config = dict(
    n_layer=17,
    d_model=320,
    d_expert=256,
    d_shared_expert=256,
    activation='squared_relu',
    balance_loss=0.00036,
    balance_bias=True,
    router_noise=0.05,
    init_std_router=0.0067,
    optimizer='muon_variant',
    beta1=0.93,
    seq_len=256,
    dataset='wikipedia_en',
)
Below are experts of layer 5 (counted from 0) of a mixture-of-experts language model. Rows are named router (the router's row for the expert), up (a neuron's input weights, with its number), down (a neuron's output weights, with its number) and show model dimensions 160-239. Each number is 128 + 32 x the weight over its row's rms, rounded and kept within 0 to 255.
Before each expert's rows: "gets" lists some tokens that make up at least twice as much of what it gets as of all text; "comes after" lists some tokens at least twice as common just before its tokens as in all text. This comes from a sample of Wikipedia text that the model never trained on. Tokens count by the router's weight.

# expert 2
gets: "201", "200", "202", "199", "198", "197"
comes after: " ", " (", "–", "′", "°", " $"
router [173 161  97 112 194 105 140  90  98 141 141 106 124 127  93 164 138 133  72 168  97 122 168 109 192 138  40  79 137 160  67 136 189 105 151 107 161  99  68 117 175 130 168  94 100  83 113 139 170 196  97 154 168 133 169 116 170 200  80  76 103 109 113 110 141  83 191 151 155  99 117 150 107 154  74  74 120 184  99 147]
up0 [106 151 116 181 128 135 100 168 131 109 138 178 127 184 116 109  82 177 109 153 128 102  79 125 120 106  89 113 110 126 108  89 120 103 114 122 122  97  37 118 140 113 102 136 107 111 114 107 158 108 110 120 104 144 141 161  95 107 102 114 108 123 112 116  75  93 122 145 119 141  82  96 172 117 116 134  68  97 145  98]
down0 [112  74 143 123  78 172 116 119 171 111 109 107 178 151 164  94 157 113  75 157 145 172 153 137 167 142 123 141 125 130 122 128 158  68 110 134 139 132 121 122 151 124 116 173 132  66 101 114  94 148 164 182 115 156 171 143 179 136  78 142 164 151 136 113 130  99 163 104 179 124 144  95 102 109 120 153 135 133 121 116]
up1 [113 131 100 136 164  93 168 134 142 109 145 130  20 144 142 125  88 217 167 106  95 117 114  28 114 123 135  74 117 105  95 168  69 139  97 245 149 116 129 157 198 103 119 120 155 142 172 139 159 178 159 160 136 120  59 158 110  83 135 154 130  77 136 191 108 114 130  81 138  50 155  81 147 152 125 162 127 112 123 137]
down1 [ 78 158 162 130 117 175  53 118 156 167 163 127 156 127 156 171 105  68  61 110  98 100  81 190 155 188 114 146 166 131 137 127 138 162 196  45  92  95 140 119  74 140 121 163  61  75  88 118 137 114 115 131  91 158 121 105 129 123 100  93 134 133 175 118 138 144 148 132 122 159 146 127 170 159 159 120 140 153 129 113]
up2 [117 100  83  88 156 116 143 146 124 120  99 157  92 101 105 142 170 172 146 169 158  51 124 150  97  99 127 150 169 159 129 158 183 115 185 121 135 134 102 139 150 123 108 123 149 112 128 169 138 161 105 153  76 143 148  86  96 128 139  66 104 113 127 150 152 156  92 127 145  98  84 183 159 145 141 168 140 143  93  93]
down2 [110 147 106  86 143  79 127 165 129 105 184 206 193 113 137 187 165 125 115 199 137 104 158 119  86  87 137 129  83 206  71 145  80 108 149 121  42 147 128  82 109 133 159 123 104 108 136 169 159 115 175 175 132 132 120 115 100 124 136 137 124 132 129 117 111 147 145 153 135 202 111  97 127  70 147 103 166 138 150 175]
up3 [137 108 178 159 147 145 119 182 153  73 119  15  80 138 178 178  76 154  67 129 130  34 132 175 147 167 129 202 149 144 107 142 138  82 130 116 113 145 170 146 167 145 162 182 128 161 174  78 108 106 171  93 181 117 100 139  87 128 102 122 113 131 123 129 146 105  99 140  95 184 137 100 151 137 146 104 153  87 157 108]
down3 [120 128 165 128 100 144 155 122  78 110 171 118 130 137  80 135 121 131  97 143 103 127  58 152 177 131 182 170 167  94 160 107 105 184 201 109 186 187 172  99  83 133 148 105 120 165 133  90 173 155 130 126 173 135 126 173 153  98 151 140 116 148 186 147 105  91  94  98 105 115  85 134 111 112 105 176  93 110 171 108]
up4 [119 116 149  77 160 131 167 144 130 100 106 119  96 111 154 137 176 125 108  98  89 141 117  89  88 166 104 114  94 141 170 126 111  92 135 174 147  95 126 109  87  67 136  55 132 114 103 106 121 128  99 110  74 119  98 161  94 143 153 130 147 112 212  91 106  95 113 202  98 148  98 185 132 134 184 149 124 138  94 160]
down4 [149 116 149 201 115 115 122 130 142 110 152  98 117 108 127 113 109 160 120 139 157 118 143 139 103 133 109 107  92 131 100 109 152  53  99  88  99 162 129 135 119 118 143 172 162 120 143 159  95 151 156 103  98 118 109  78 124 108 128  98 168  81  95 122 139 178 151 101 104  94  35  67 117 120 126 125 191  77 102  92]
up5 [144 149 132 116 130  99 149 191 148  45 116 101  91  67 149 136 118 137 154 131 169 157 129 117  89 116  93 146  78 177  91 105 134 114 161  99 181 142 109 134 167  86 210  92 151 119 135 134 120 168 159 111 168 193  82  89 147 160  76  99 170 116 142 188 152 101 171 157 101 182  85 130 156 190 116 104  72 137 130  92]
down5 [124  93  58 138  95 131 165 141 127 130 163 105 112 115 102  74 171 127  98 101  98 115  99 125 115 167 142 140 130 101 150 143 181 157 104 152 112 103 120 196 149 112  91 146  92 128  80 162  94 116 181 162 144 150 132  62  99 176 158 100 112 183 161  84 117 165 118 131 131 143 152  91 174  82 143 154 164 131  94 118]
up6 [137 135 149 164 135 143 205 154 113  73 109 133 134 110 139 138 106 138 109 168 115 147 106 156 102 104 168 143  93 157 151  73 183 132 111 106 184 154  89 159 129 124 205 105 119  90 133 147 154 141 178 120 185 132 193 186 109 132  73 119  92 129 154 149 124  65 167 115  85  97 138 125 120  86 140 106 121 135 193 158]
down6 [100  93 110 115 117 142 196 171 141 106 157 105 195 212 147 133 108 112 155 105 115 146 131  90 194 114 112  85 156 127 198 160 124 104  85 113 117 141  88  89 151 129 102 180 105  96  56 134 149 191 138 150 150 116 162 145 214 183 108 150 122  72  86 116 160 106 121 122 134 136  88  89 120 132 103 133 144 158  74 143]
up7 [169 193 115 161 133 117 141 115  90 151 152 105 144 111 114 115 102 132 126  91  96 111 151 107 123 136 133 109 110 134 149  96 158 123  91 144 186 198 139 179  97  95 137  84 141 136 117  54  95  69  85 142 165 161 131 103 139 190 120 193 165 106  69  87 148  93 127 128 100 106 134 183 148 166  91 124 108 148 125 120]
down7 [166 144 116 144 143  86 139 135 126 195 108  96  99 134 160  83 101  57 206 164 118 139 111 123  84 120 169 114 152 154 143  67 166 164 195 160 147 143 182 111 102 156  40 153 184 184 117 117 139  83 162 120 146 120 130 140  90  66 128 105 143 179 196 114  72 194  88 127  85 143  67 129 128 119 174 140 100 133 171 141]
up8 [117 174 140 163 125 120 131  85  96 124 107 158  77 104 112 123 148  71 105 138 131 142  92 173 122  68  92 109 146 109  96 102 135 118 118  88 160 126 172 173  95 120 112  89  69 131 118 127 116 135 159 128 125  90 149 170 117 157 142  62 120 137  89  68 142 186 114 136 138 184  97 153 146 133 100 181 108 174 101 166]
down8 [164 133 131 100 100 155 173 187  78  85 129 131 190  89 166 125 136 120  74 123 148 113 124  84 136 142 117  81 118 117 117  63 124 117 123 162 125 102  92 115  69 113 180 110 123 176 165  97 120 131  81 106 110 113 193 142 177 162 125 136 130 144  82  67 141  90 166  63  78 131 147 154 190 104  85  97 140 131 122 129]
up9 [119 118 131  98 143 120 156 102 130 131 152  88  43 124 184 142 105 132 101 154 168  99 155 159  87 132 123 170 171 122 128 139 125 107 101 108 148 128 204 105 116 154 107 163 149 135 107  74 108 159 157 105 100 128  50 122 138  73 152 146 150 133 106 178 164  87 155 122  89 118  81 132 103 136  68 119 149 164  96 116]
down9 [182 100 159 159 135 125 153 198 184 219 154 176 173 140 118 142 130 146 109 125 154 147 120 152  96  91  91  82 135 182  81  94  74 121  98  55 171 135  22 123 157 106 191 107  63  93 124  86 145 178 218 140 150 119 172 168  83 124 114 148 117  84 165 145  75 105 142 137 132 126  98 142 169 144 135 185 158 130  95 129]
up10 [122  81 114  75 137 183 148  97 126 175 134 160  91 129 152 143 122 101 130 121  97 114 126 123  91 123  54  72 159  78 167 142 124 123  52 124  99 186 106 138 126 134 111 118 148 152 167 131 140 224 170 112  93 177 115 114 123 140 112  72 144 137 156 148 117 133 142 113 142 171  70 156 142 147 219 113  83  84 149  87]
down10 [112 198 135  78 107 116 102 153 151 137 145 142  81  90 136 106 118 151 119 121 186 110 133 120 138 116 152 125  72 124 136 150 137 116  56 147 122 105  87 146  99 128 130 156 140  85 138 130  62  90 118  97 143 127  83 111 130  85  71 172 130 167 143 123 107 106 119  92 150 115 160 109 145 141  72 102 126 133 101 191]
up11 [114  84 110 133 130 108  97 144 119 175 168 130 149 152  89 110 159 127 156 200 133 181 110 102 150 146 151 110 129 104 169 134 145 107  35 102 174 147 139 109 172 116  66 124 166 156 142 140 124  99 107 170 159 166 166 165 134  55 145  97 135 167 134 181 164 138 152 203 103 113 136  72 128 149 164 137 138 160 139 111]
down11 [146 105 127 122 138  83  88 148 111  84 121 157 157 136 109  97  93 145 128 162  93 136  84 123 179  87 152 199 117 152 101 125 140 140  84 166  95  73 177 128  88  97  43 163  97 112 116 112 180 162 134 114 126 109 122 103  91 126 103 137  77  92 119 145  69 131  77 143 112 130 142 124 157  95 127  98  84 126  74 192]
up12 [130  92 155 154 164 119  77 122 149 106 101  81 144 139 150 120 149 180  79  64 147 118  72 102 174 173 171 135 166  66 131 117 116 184 125 168 125 165  96 147 149 141 116 144 115  97 127 181 113 178 156  36 134  73 143 133 187 133  59 104 119 134 116 175 144 132 111 167 117 105 147 136 105 197 175 133 130 115 169  63]
down12 [185  74 138  92 164 106 129 127 149 165 133  92 110 182 122  70 104 139 140 111 139 105 176 129 119 129  83  87  83  80 140  97 155 140 140 164  98  83 110  92 139  70  87 136 106 138 132  97 169 139  95 178  79 176 132 133 180 171  76 105  82 140 153 124 109  43 117 116 127 114 116 152  53  85  77 102 175 120 121 152]

# expert 14
gets: "1", "0", "2", "3", "4", "5"
comes after: " ", "201", "200", "202", "199", "198"
router [ 99 156 107 132  77  83 138  43 138 161  99 119 151 160 131 148 103 193  81 169 101 109 136 177  87 132 145  34 174 146 132 159 181  84 127 112 109 138 110 125 131 112 157  94  95 171 100 145 132 110 102  88 123 124 135 103  62 165 122 128 122  96 106 147 135 109 159 105 120 147 120 114 137 148 168 101 115 113 179 117]
up0 [ 88 169 125 127 163 116 152 140 162 107 183 170 172 126 155 116 135 104  89  97 186 152 139 163 153 176 124 156 108  43 144 100 125 111 129 164  89  61 111 116 143 166 159  80 134  94 172 108 158 140 154 156 127 122 101  57 131 114 171 166 128 118 113 144 131 143 183 175  89 139 169 174 180 171 196 171 133 163  92  93]
down0 [108 170 161  90 147 108 148  86 157 129 136 124 140 122 112 118 134 138 117  86 116 127 184 130 185 102 133  78 166 201 168 182 147 146 156  82 127 115 176 123 156 191 148 128 119  93  98 148  90  52  66  99  58  91 111  82 158 162 153 111 154 114 148 114 123  68  94 146 115 110 110 139 116 141 113 177 121 150 159 152]
up1 [119 135 135 154 147 162 115 168 136 150  65 103 113 171  89 116 127 127 121 141  28 132 144 112 125  97  87 226 104  81  94 160 159 161  95 108 122 121 159 145 123 145 139 144  94 110 149 124 174 139 156  98 171  94  81 119 112 120 114 120 166 100 103 119 112 122 116 130 164 183 118 146  81 175 105 161  87  96 127 180]
down1 [109 158 146 103 182 105 154 119  88  85 179 157 115 132 145 160 101 110 174 143 115 124 135 122 170 138 135  70  89  90  93 142 107 141 115 141 209 143 120 133  70 146 172 134 154 160 122 164  88 127 149  89 124 123 138 132  92 154 140 110 156 142  87 110 205 132 138 143 145 139 112 109 156 163 131 168 112 112 115 149]
up2 [145 152 140  91 129  85 120 117 134 122  87 152 117 156 166  94 103 107 159 104 167  58 127 136  98 137  98 120 147 115 145 168 128 134 135 120  97 118 111 138 142 133 155 164 101 144  72 106 168 113 135 118  74 155  87  96 134 119 145 101 133 136 137  83 173 104  35 158 142 163 143 102 127  74 155 129 115 101 173 159]
down2 [132  99 108  97 136 103  76  94 124 173 160 133  99 105 143 118  60 168  78 173 162 100 166 115  73 129 153 136 188 189  73 118 133 102 113  96 116 138  92 111 172 122 108 155 156 137 148 136 147  98 201 137 165 123 175  94 102 167 168 142 149 105 108 211 144 136 133 155 164  76 117 124 144 159 141 134  99 134 151 161]
up3 [174  74 162 107  89 145  90 123 132 107 126 151  45 157 130  57 174 169  69 151  84 124 143 126 132 146 126 143 147 143 120 146 125 111 168 174 111 104 119 123 119 138 174 134 147 152 120  92 166 112 156 137 159 130 160 104 124 117  92 184 141 174 119  94 135 108 144 165 130 111 158 192  99 107 120 178  87 161 113 107]
down3 [175  84 165 130 139 143 133  69  76 147 151  88 147 132  97 118  86 102 104 119 147 149 183 124 126 109 162 112 150 174 140 144 160 127 176 129 117 111 153 172  73 105 125 160  85 181 101 156  82 145 126  94 152 107 160 134 104 126 160 119 160 131 121 169 141 102 187 122  91 197 108 148 146 149 133 176 131  83  47 174]
up4 [ 91 135 158  58 136 132 136  69 113 129  93 176 144 145 166 100 157 148 154  63 176 115 172  95 159 156 147 166 165 117 125 173 165 121 114 107 110 120 108  99 160 126  77 152 167 118 131 163 130 123 112 109 106  60  94  92 171 131 104  39  85  95 132  96 124  94  69  82 159 126 171 158 114  98 131 104 174 123 116  91]
down4 [ 61 117 114 160 147 133 151 115 142 104 153 122 118 151 113 133  68 139 132  95  80 114  90 101 137  83  96  79 106 119 153 144  89 104 165 168 119 113 152 111 135  99 123 122  83 142 150 121 112 179 141 124 156  87 164 114 123 114 106 142 115 124 128 107 120 160  84 161 132  93  71  69  76 115  74 145 118 128 135  99]
up5 [162 117 128 116 128  71  98 157 189 142  79 129 103 115 133 147 146  90  88 219 122  66 125 176 153 113 152  92 143 131 104 116 132 105 107 134 104 133 161 145 120 102 112 110 179 126  69 146 107  71 158 150  80  54 116 188  98  72 102 130  58 145 154 156 161 191 168  50 171  72 178 110 138 167  18 155 184 132 185 215]
down5 [138 128  99 102 117 164 157 144  88 127  95 139  92 158  76 146 153 137  82 167  96 118 125  97 120 129  72 121 145  90 123 131 106 135 136 186 103 136 134 123 131 134 132 140  91 161 137 106 100 142 154 129 114 106  92 125 118 168 147 155 172  81 153 168 159  91 140 102 121 153  81 137  73 150 194 113 117 130 136 120]
up6 [154  83 161  94 225 105 111 120  94 127 119 143 111 163 178 151 127 147 142 152 132 223 138 100 111 154 150 125  74 120 176 130 102 110 135  98 182 125 168 162 151 122 100 182  80 149 143 169  72 140 107 140 142 201 186 144 141  98  97  97 125 178 112  82  94 176 147 107  62 135 184 118 116 149 116 129 113 154 176 101]
down6 [ 96 159  88  82 128 115 107 130 117 120 160  75 146  73 128 151 104 112  93 121 166 100 143 127 137 110 108 120 169 121 131  98 105 169 117 161  97  98 109  97 163 151 143 162  86 144 123  97 136 130 118 146 166 120 138 145 182 147 128 174  92 104 144 105 129 165 118 121 125 117  91 154 157 110 134 129  44  99 150  96]
up7 [114  32 159  41 186 133 134 125 112 114 122 105 125 126 140 100 100 175 190 173 153  58  93 103  99  72 108 153 138 119 179 157 112 118 137 150 138 164 155 153 112 100 126 121 132 135 155 169 145  97  95 144 120  43 159 119  93 142 128 110 102 129 119 109 115 135 111  97 174 110 107 119 135 119 126 111  97 115 145 160]
down7 [136 178 138 131 138 166  85 159  79 133 100 116 180 169 105  76 146 131 167 125 132 157 164 139 103 139 119  80 170 104 176  73  84  98  92 169 104 159 135 124 120  70  78 111 127 141 107 148 130 111 191 187 112 147  50  89  78 142 152 165 154  84 131 135 126  84  51 105 146 170 132 143 120 147 117  86 170 131 115  86]
up8 [113 155  92 130 152 124 142  85 134 179 138 156 143 111 161  76 114 112 186 169 135 165 236 172 216 120 142 132 112 115 154 111  95 115 166 112 127 148 136 148 115 116 124 132 145  94  95 157  85 175 120 143 126 101  34  70  80 117 160  70 211 149 123 131 163 111 166 160 190 161 156  72 111 112  93 155 136  84 117  90]
down8 [174 103 126 167 101  88  77 169 126 186 110 118  93 104  93 169 142 113 112 114 153  99 106 116  98 182 124 149 166 100 118 212 186 132 124 140 103 148 150 110 118 156 158 133 162 129 181 125 193  87 128 148  45 126 146 141  62 138 145 155 104 149 191 112  94 143 127 205  97 148 165 134 152  37  98  62 130 158 133 175]
up9 [120 132 100 147  90  88 103 182  87 144 134  92 131 111 152 109 117 126 128 123 127 133  92 156 173 162  75 107 102  63 155 138 151  98  99 123 129 153 112 154 108 165  71 186 123 115 149 123 143 115 125 122 123 183 155 109 106 143 150 156 123 123  93  71 156 122  98 160 127  49 124  83 101 157 136 136 125 142  72 164]
down9 [161 120 127  95 170 118 116 151 160 201 105 133  89 119  99 165 118 152 132 124 157  71 153 173 168  89 147 159 167 140 106 148 160  63 108 137 140 146 107 113 122 116  78 127 107 119 122 116  76 114 118 154 105 137  76  96 123 143 172 109 155 123  83 169 140 112  86 166 176  95  98 140 103 151 133 113  93 100 116  77]
up10 [141  62 101  65 155 131 161 117  90 147 135 140 150 139 129 115 155 156  95  77  81 121 200 109 107 153 129 118 128 166 134 183 105 114 131 108 168 134 152 130 159 191 127 133 131 186  94  57 115  52 130  93  94 130 158  66 128 151 131 211 123 120  95 115 138 144 115 174 144 107 114 122 103  84 112 135  98 148 166  92]
down10 [ 83 112 132 105 141  93  95  93 177  81 106 116 115 213  97 140 175 173 171 123 161 180 187  79 152 106  97 171 123 131 153 176 147  91 182 143  99 176 133 117 118 137 146 127 157 141 151 138 150 136 124 130 150 107 122 126 122 113  94 114 114  65 135 126 104  72 150  95 120 161 171  90 195  98 178 162 186 186  91 184]
up11 [148 125 158 149 139 111 195 143 153 152  87 183  79 109 182 155 126  97 128  98 111 120 140 133 159  92 150 123  92 141 153 139 118  87 106  88 193 114  62 103 166 165 148 136 120  89 144 199 136 111 153 168 166 137 134 142 147 197 109 115 143 121 116 139 162 102 155 154 155 139  92 135  90 119 106 153  93 117 167  58]
down11 [188 123 150 147 176  93 120 105 134 153  79 126 143 156 141 103 106 159 108 102 115 146 130  97 117 140 149  98 134 132 177 110 207 147 101 106 147 143 126 156 123 143 102 141 138 143 132 155  96  98 176 191  97 132 156 111  83  96 151 155 154 161 102 159 182 119  74 199 140 152 155  14 132  85 125 118 125 129  65 114]
up12 [105 103 138  77 123 138 145 175  83 142  98 156 123 136 138 115  93 152 144 156 105 173  94 151 125 178 122  87  95  97 133 155 138 120 172  35 110 156 157 165 155 178 131 120 149  79  93 156 124 134 118  82 108 101 199  63 161 181 137 170 133 153  89 136 130 173 150 137 121 111 169 148 173 129 100 173 105 129 157 118]
down12 [126 176 120 149 111 134 136 136 134  95 159 153 107  98 122 180  72 103 180 198  91 153 116 163 193 147 118  87 109  58 149 116 114 149 208 129 107 148  86 144 123 195 117 168 114 202 110 119 126  83  87 151 140 172 211 131 130 165 173 103 127 190  79 140 144 214 140 106 140  48 116 102 112 142  89 105 147 132 143 154]

# expert 19
gets: "0", "6", "5", "1", "8", "9"
comes after: " ", "–", ".", "201", "200", "202"
router [159 145 144 121 102 143 121 109  89 141 132 152 118 110  98 122 156 141  18 132 134 101 186 116 133 128  58  76 157 131 133 108 183 117 112 137 147 168 115  65 153 147 105 103  86 115 132 103 181 171 101 130 116 156 112  79 135 150  98 124 160  97 152 117 146  92 189 123 166 167 125 161 120  77 108 116  74 220 207 134]
up0 [168 158 155 147 100 100 137 163 121 144 103  76  57 139 150 146 153 159 161 126 159 148 140 170 106 131 113  67 110 116 107 165 109 120 111 138 115 179 175 114 136  96 109 125  61 139 181 106  97 147  90 104 125 148 136 125 140  98 124 145 171 100  98 137  86 165 120 111 137 122 119 151 137 115 147 102 141  96  76  99]
down0 [129 144  97 138 115 116 142  91  59 154  81 115 166 139 100 136  48 152 119 166 169 142  97 111  94  73 101 151 204 129 112 122  80 167 181 119 114 126 111  99 104 109 149 114 129 137  56 102  89 167 143  74 131 131 147  91 107 119 189 117  94 170 190  94 136 106 125 123 110 107 122 196 107 131  86 147  88 173 148 143]
up1 [132 161  37 159  88 149 126  91 145 130 153 146 148  87  71 185 137  82  92 181 122 165 113 187 135 132 116 107 132 111 132 125 104  86  80 144 107 156 125 106  87 105 194 156  60 130 108  83 162 101 138 123 102  90  95 112 126  84  60 122 158 149 120  71 145 165 129 132  77 106 136 143 115  92 104 110  42 145 185 141]
down1 [ 67 154  82 122 141  92 158  58 119 106 163 114 101 120 119 100 156 124 122 203 162 141 169 125 121 135 141 172 162 115 144 104 171  60 161  85 141 166  99 137 153 181 127 155 125 106 177 100  96 156 195  82  76 105 120 149 102 132 105 113 144 156 124 126 133 126 153 140 108 128 166 163 135 129 114  93 105 128  86 131]
up2 [143 160  68 126 118 137  84 125 116  86 214 122 144 112 117 106  95 195 126 141 140 104 145 117 105 122 117  56 171 152 196 173 107 140  98 127 156 169 132 128  54 142  99 174 104 131 113 119 144 188 160 109 104 113 151 153 167 101 118  64 181 110  95 115 140 118 122 107 169 134 129 127 127 126 151 152  76 159 122 144]
down2 [173 139 114 116 173 161 165  91 135  85 109 110 140 111  90 136 103 159 149 152 116 135  55 153 104 151  67 106  94 166 165 159 106 160 202 143 134  79 173 126 192  82 103 117  67 118 120 117 148 126 159 154 126 166 108  95 102 180 142 129 129  91 110 141 127 139 151 123 151 140 101 138 137 140 159 191 127 107 128 123]
up3 [157 103 117 105 112  82 104 186 127  94 171  93 139 148 103 109 132  95  96 120 108 169 119 155 116 111  90 133 114  91 162 104 122 131 110 135  91 146  83 115 100 140 102 136 133 108 118 146 147  77 115 121 150 150 218 154  90  90 156 111 110 161 151 103  71 151 126 167  71 125  91 141 115 158 112 125 169 157  99 104]
down3 [111 189 100  82 137 111 128 160 206 129 129 105 110 149  77 145 147 164 154  97  80  90 180 172 123 155 143 129 117 108 110 101 182  75  52  97 142 119 119 114 128 110 145 141 138 129 182 159 138 164 160 172 118 142 107  66 113 155 144 109 102 155 111 128 129 125 136 133 132  53 109 144  73  92 134  89  81 137 144 166]
up4 [ 99 120 158 124 135  70 130 135 134  97 141 168  53 143  72 127 144 136  75 120 144 114 147 110 130 175 164 139  77 127 130 103 122 160 109  92 132 144 120 138 152 146 121 110  93 124 135  74  97 143  91 123 133 138  87 100 119 147 183 122 165 134  98  93 170  52 142 159 102 158 142 155 136 121 134 181 179 106 173 182]
down4 [129  80 141 105 145 204 125 128 156 134 148  79 136 142  74  91 141 112 160 109 128 133 101 158 107 107 123 138 139 149 116  88 124 119 126  97 139 106 143  91 130 154 106 157 128 171 171  86 131 144 141 102  87 149 169  76 113 144  92 124 143  98 137 199 118  98 164  99  90 126 121 134 116 182 158 133 166 142  95 156]
up5 [ 80 115 117 117 101 124 106 114  98 102 121 138 127 166 157 110 165 113 124 176 192 141 155 130  89 142 140 120 109 137 128  83 116 123 109 160  99 160  84 123  93 142 163  93 163 200 116 110 113 141 166 111 199 117 121 130  73  95 125 132 113 156 150 167 135 101 142 113 142 152 119 171 146 123 154 146 122 180 122 146]
down5 [113 116 117 124  86 147 114 137 160 153 131 135 148 160  59 111 108 169 115 115 128  49  99 148  91 144 116 137 124 122 174 158 157 145 157  98 223  59 177 144 133 113  52 143 121  58 154  94  85 153 140  89 125 166 114 131 127 145 103 143 116 100 148 127 167 194 112  88 110  88 169  66  96  80 149 150 117 176 177 107]
up6 [195 136 138 118 152 131 100 107 107 109 115 130 134 104 135 115 160 121 160 121 186 164 159  48 119 135 124 144 147  84 108 140  69 140 133 152 101 163 128 108 110 127 144 152 129 148 118 152 145  79 112 130 140 176 107 127 109 149  80 101 168 185  86  78 166 112 132  64 114  73  74 116  92  76 117 113  96 109 169 131]
down6 [175 150 224 123 149 105 127 129 134 109 131 150 103 153 173  52 101 183 150 183  98  93 100 151  69 137 140 183 151  88  93 134 103 161  84 121  78 140 173 126 105 119 111  97 189 131 139  89 111 152 135 180 168 138 176 149 113 100 194  97 186 158 183 129 226  83 195 129 126 153 144  86 164 150 122 176  86 170 120 156]
up7 [134 113 116 103  91 126 139 131  96 127 158 153 183 145 187 132 113 103 125 130  93 153  78 157 113 111 171 168  97 144  68  95 168 124 138 149  75  73 126  97  91 132 196  66 168  99 109 139  77 114 140 125 138  64 139  91 190 131 116 103 184  97 141 177 167 119 113 142  93 157 153 101 114  95 126 116 155 102 115 123]
down7 [ 92 115 146 180 158 127 107 111  91 124 129 104 131 150 102 130 138 131 133 150  87 169 117 147 151  85 165 130 142 140 125  11  97 118 123 112 149 166 192 136 181 123 100  80 109 147 157  99 195  74 154 158 104 181  65 136  93 137 134 143 134 101  94  60  96 152 186  81 108 118 140 151 152 118 147  98  90 142 124  63]
up8 [176 149 116 198  70  89 131 127 113  68 124 131 108  73 155 133 133 137  74  78 179  93  34  77  41 162 119 122 113 161  83 140 125  92 109 150 103 115 166 195 130 156 137  85 166  99 127 163 169 110 160 105 172 110 145 120  80 192 129  80 125  68 128 114 107 137 106 170 189 140 110 115 116 174  82  73 155 151 147 169]
down8 [ 92 119 149 127 151  93 129 112 132 141 150 140  79 143 139 149 182 160 120 147 121  91 112 117  65 128 154 165 114 154  98 204  95 142 164 134 134  94  82 168 124 159 162 140  57 178 137 124 137 141 149 114 161 141  78 125 141  98 104 126 160 156  88 169 141 223 130 128 108  95  86 144 165 206 135  75 114 158 128 100]
up9 [135 118 174  78 134 115 144  72 169 176 124 192 113 134  91 132 140  91 117  97 155 128 165 103 135 106 137 134 173 204 125  75 121 157 132 134 171 143 131 158 131 146  15 135 133 102 126 152  46 146 123 145 144 101  83 112 160 207 150 118  93 160 149 148 143 100 148 132 178 105 180 130  80 114 148 137 146 137 124 128]
down9 [147 135 128 121 214 135  94  81 156  88 101 154 165 137 147  83 106 115 155 181 111 121 146 135 101 132 100 125  78 132 105 130 118 149 116 128 113 153 177  90  92 128 164  94 108 106  89 137  79 126 134 135 146 145 149 132  65 157 105 144 171 144 167  98 141 101 212  97  35 158 123 132 137 139  94 120 123 162 135 142]
up10 [147 164  87 156 158 173 206 120 126 143  66 188  95 115 144  88  75 131  84 124 125  94 139 188  99 138  97  93 140  92 121 133 180 154 164 171 113 145 108 102  63 156 103 173 162 119 179 147 134 132 122 100 126  85 138 138 196  90 139 132 151  75 144 165 103 142 145 158  93 204 121 156 126 160  88 173 122 147 199 125]
down10 [156 123 138 142 128  65 151 149 126 145  94 168 179 170 108 181 175  92  54 166 150 119 150 142 164 143 104 189 142 129 168  78  92 150 179  87  99 133 111 135 117 119 121 140 127 115  32 138 105 178 160 195 101 138 161 121  89 122 125 155 128 168 171 153 125 138  87  95 179 155 149 122 156 180 139 156 117 147  66 125]
up11 [157  75 128 141 103 145 133 105 118 147 180 144 131 131  72 140 120 125 143 147 115 161 111 136 139 107 168  70 134 170 104 121 122 149 149  70 113  92 197 152 131 192 174  79 155 162 178 159 125 183 145 121 112 139 118 121 126 103  80 124 120 124  74 130 152 169 127 143  78 118 154 111 161 122 160 103 149  94  94 111]
down11 [110 134 124 128 151 134  72 116 127 137 159 136 137 117 136 161 131 152 116 206 129  46 152 109 180 126 123 135 106 136 125 113 159 122 116 102 133  83 155 121 132 116  55 157 132 153  91 131 109 144 133  72 153 116  92 133 181 107 109 108 136 116 139 169 161 125 130 113 131 130 138 144 154  88 104 116  59 142 157 143]
up12 [140 150 162 130 149 162 116 137  73  94 117 125 100 124  98 143 144 166 154 108 159 163 128 112 166  91  99 109 108 164 172 106 149 104 104 161 145 104 121 139 146 153  50 130 101 155  93 137  54 110  69 123  56 108  91 134 156 145  84 111 144 105 116  79 166  75 143 158 173 148 198 138 214 144 142  92 142 134 143 125]
down12 [159 121 150  87  84 108 162 140  81 140  79 124 113 151 156 103 125 139 141 138 129 128 145 125 101 181 165 139 122 152 116 144 147 112 188 171 164 119 115 130 122 106 114 138 131  97 118 104  97 104 147 130 119 103 132 144  88 132  72 137 169 137 124 100 123 126 137 156 119 118 181 162 127  57 131 147 123 119 153 162]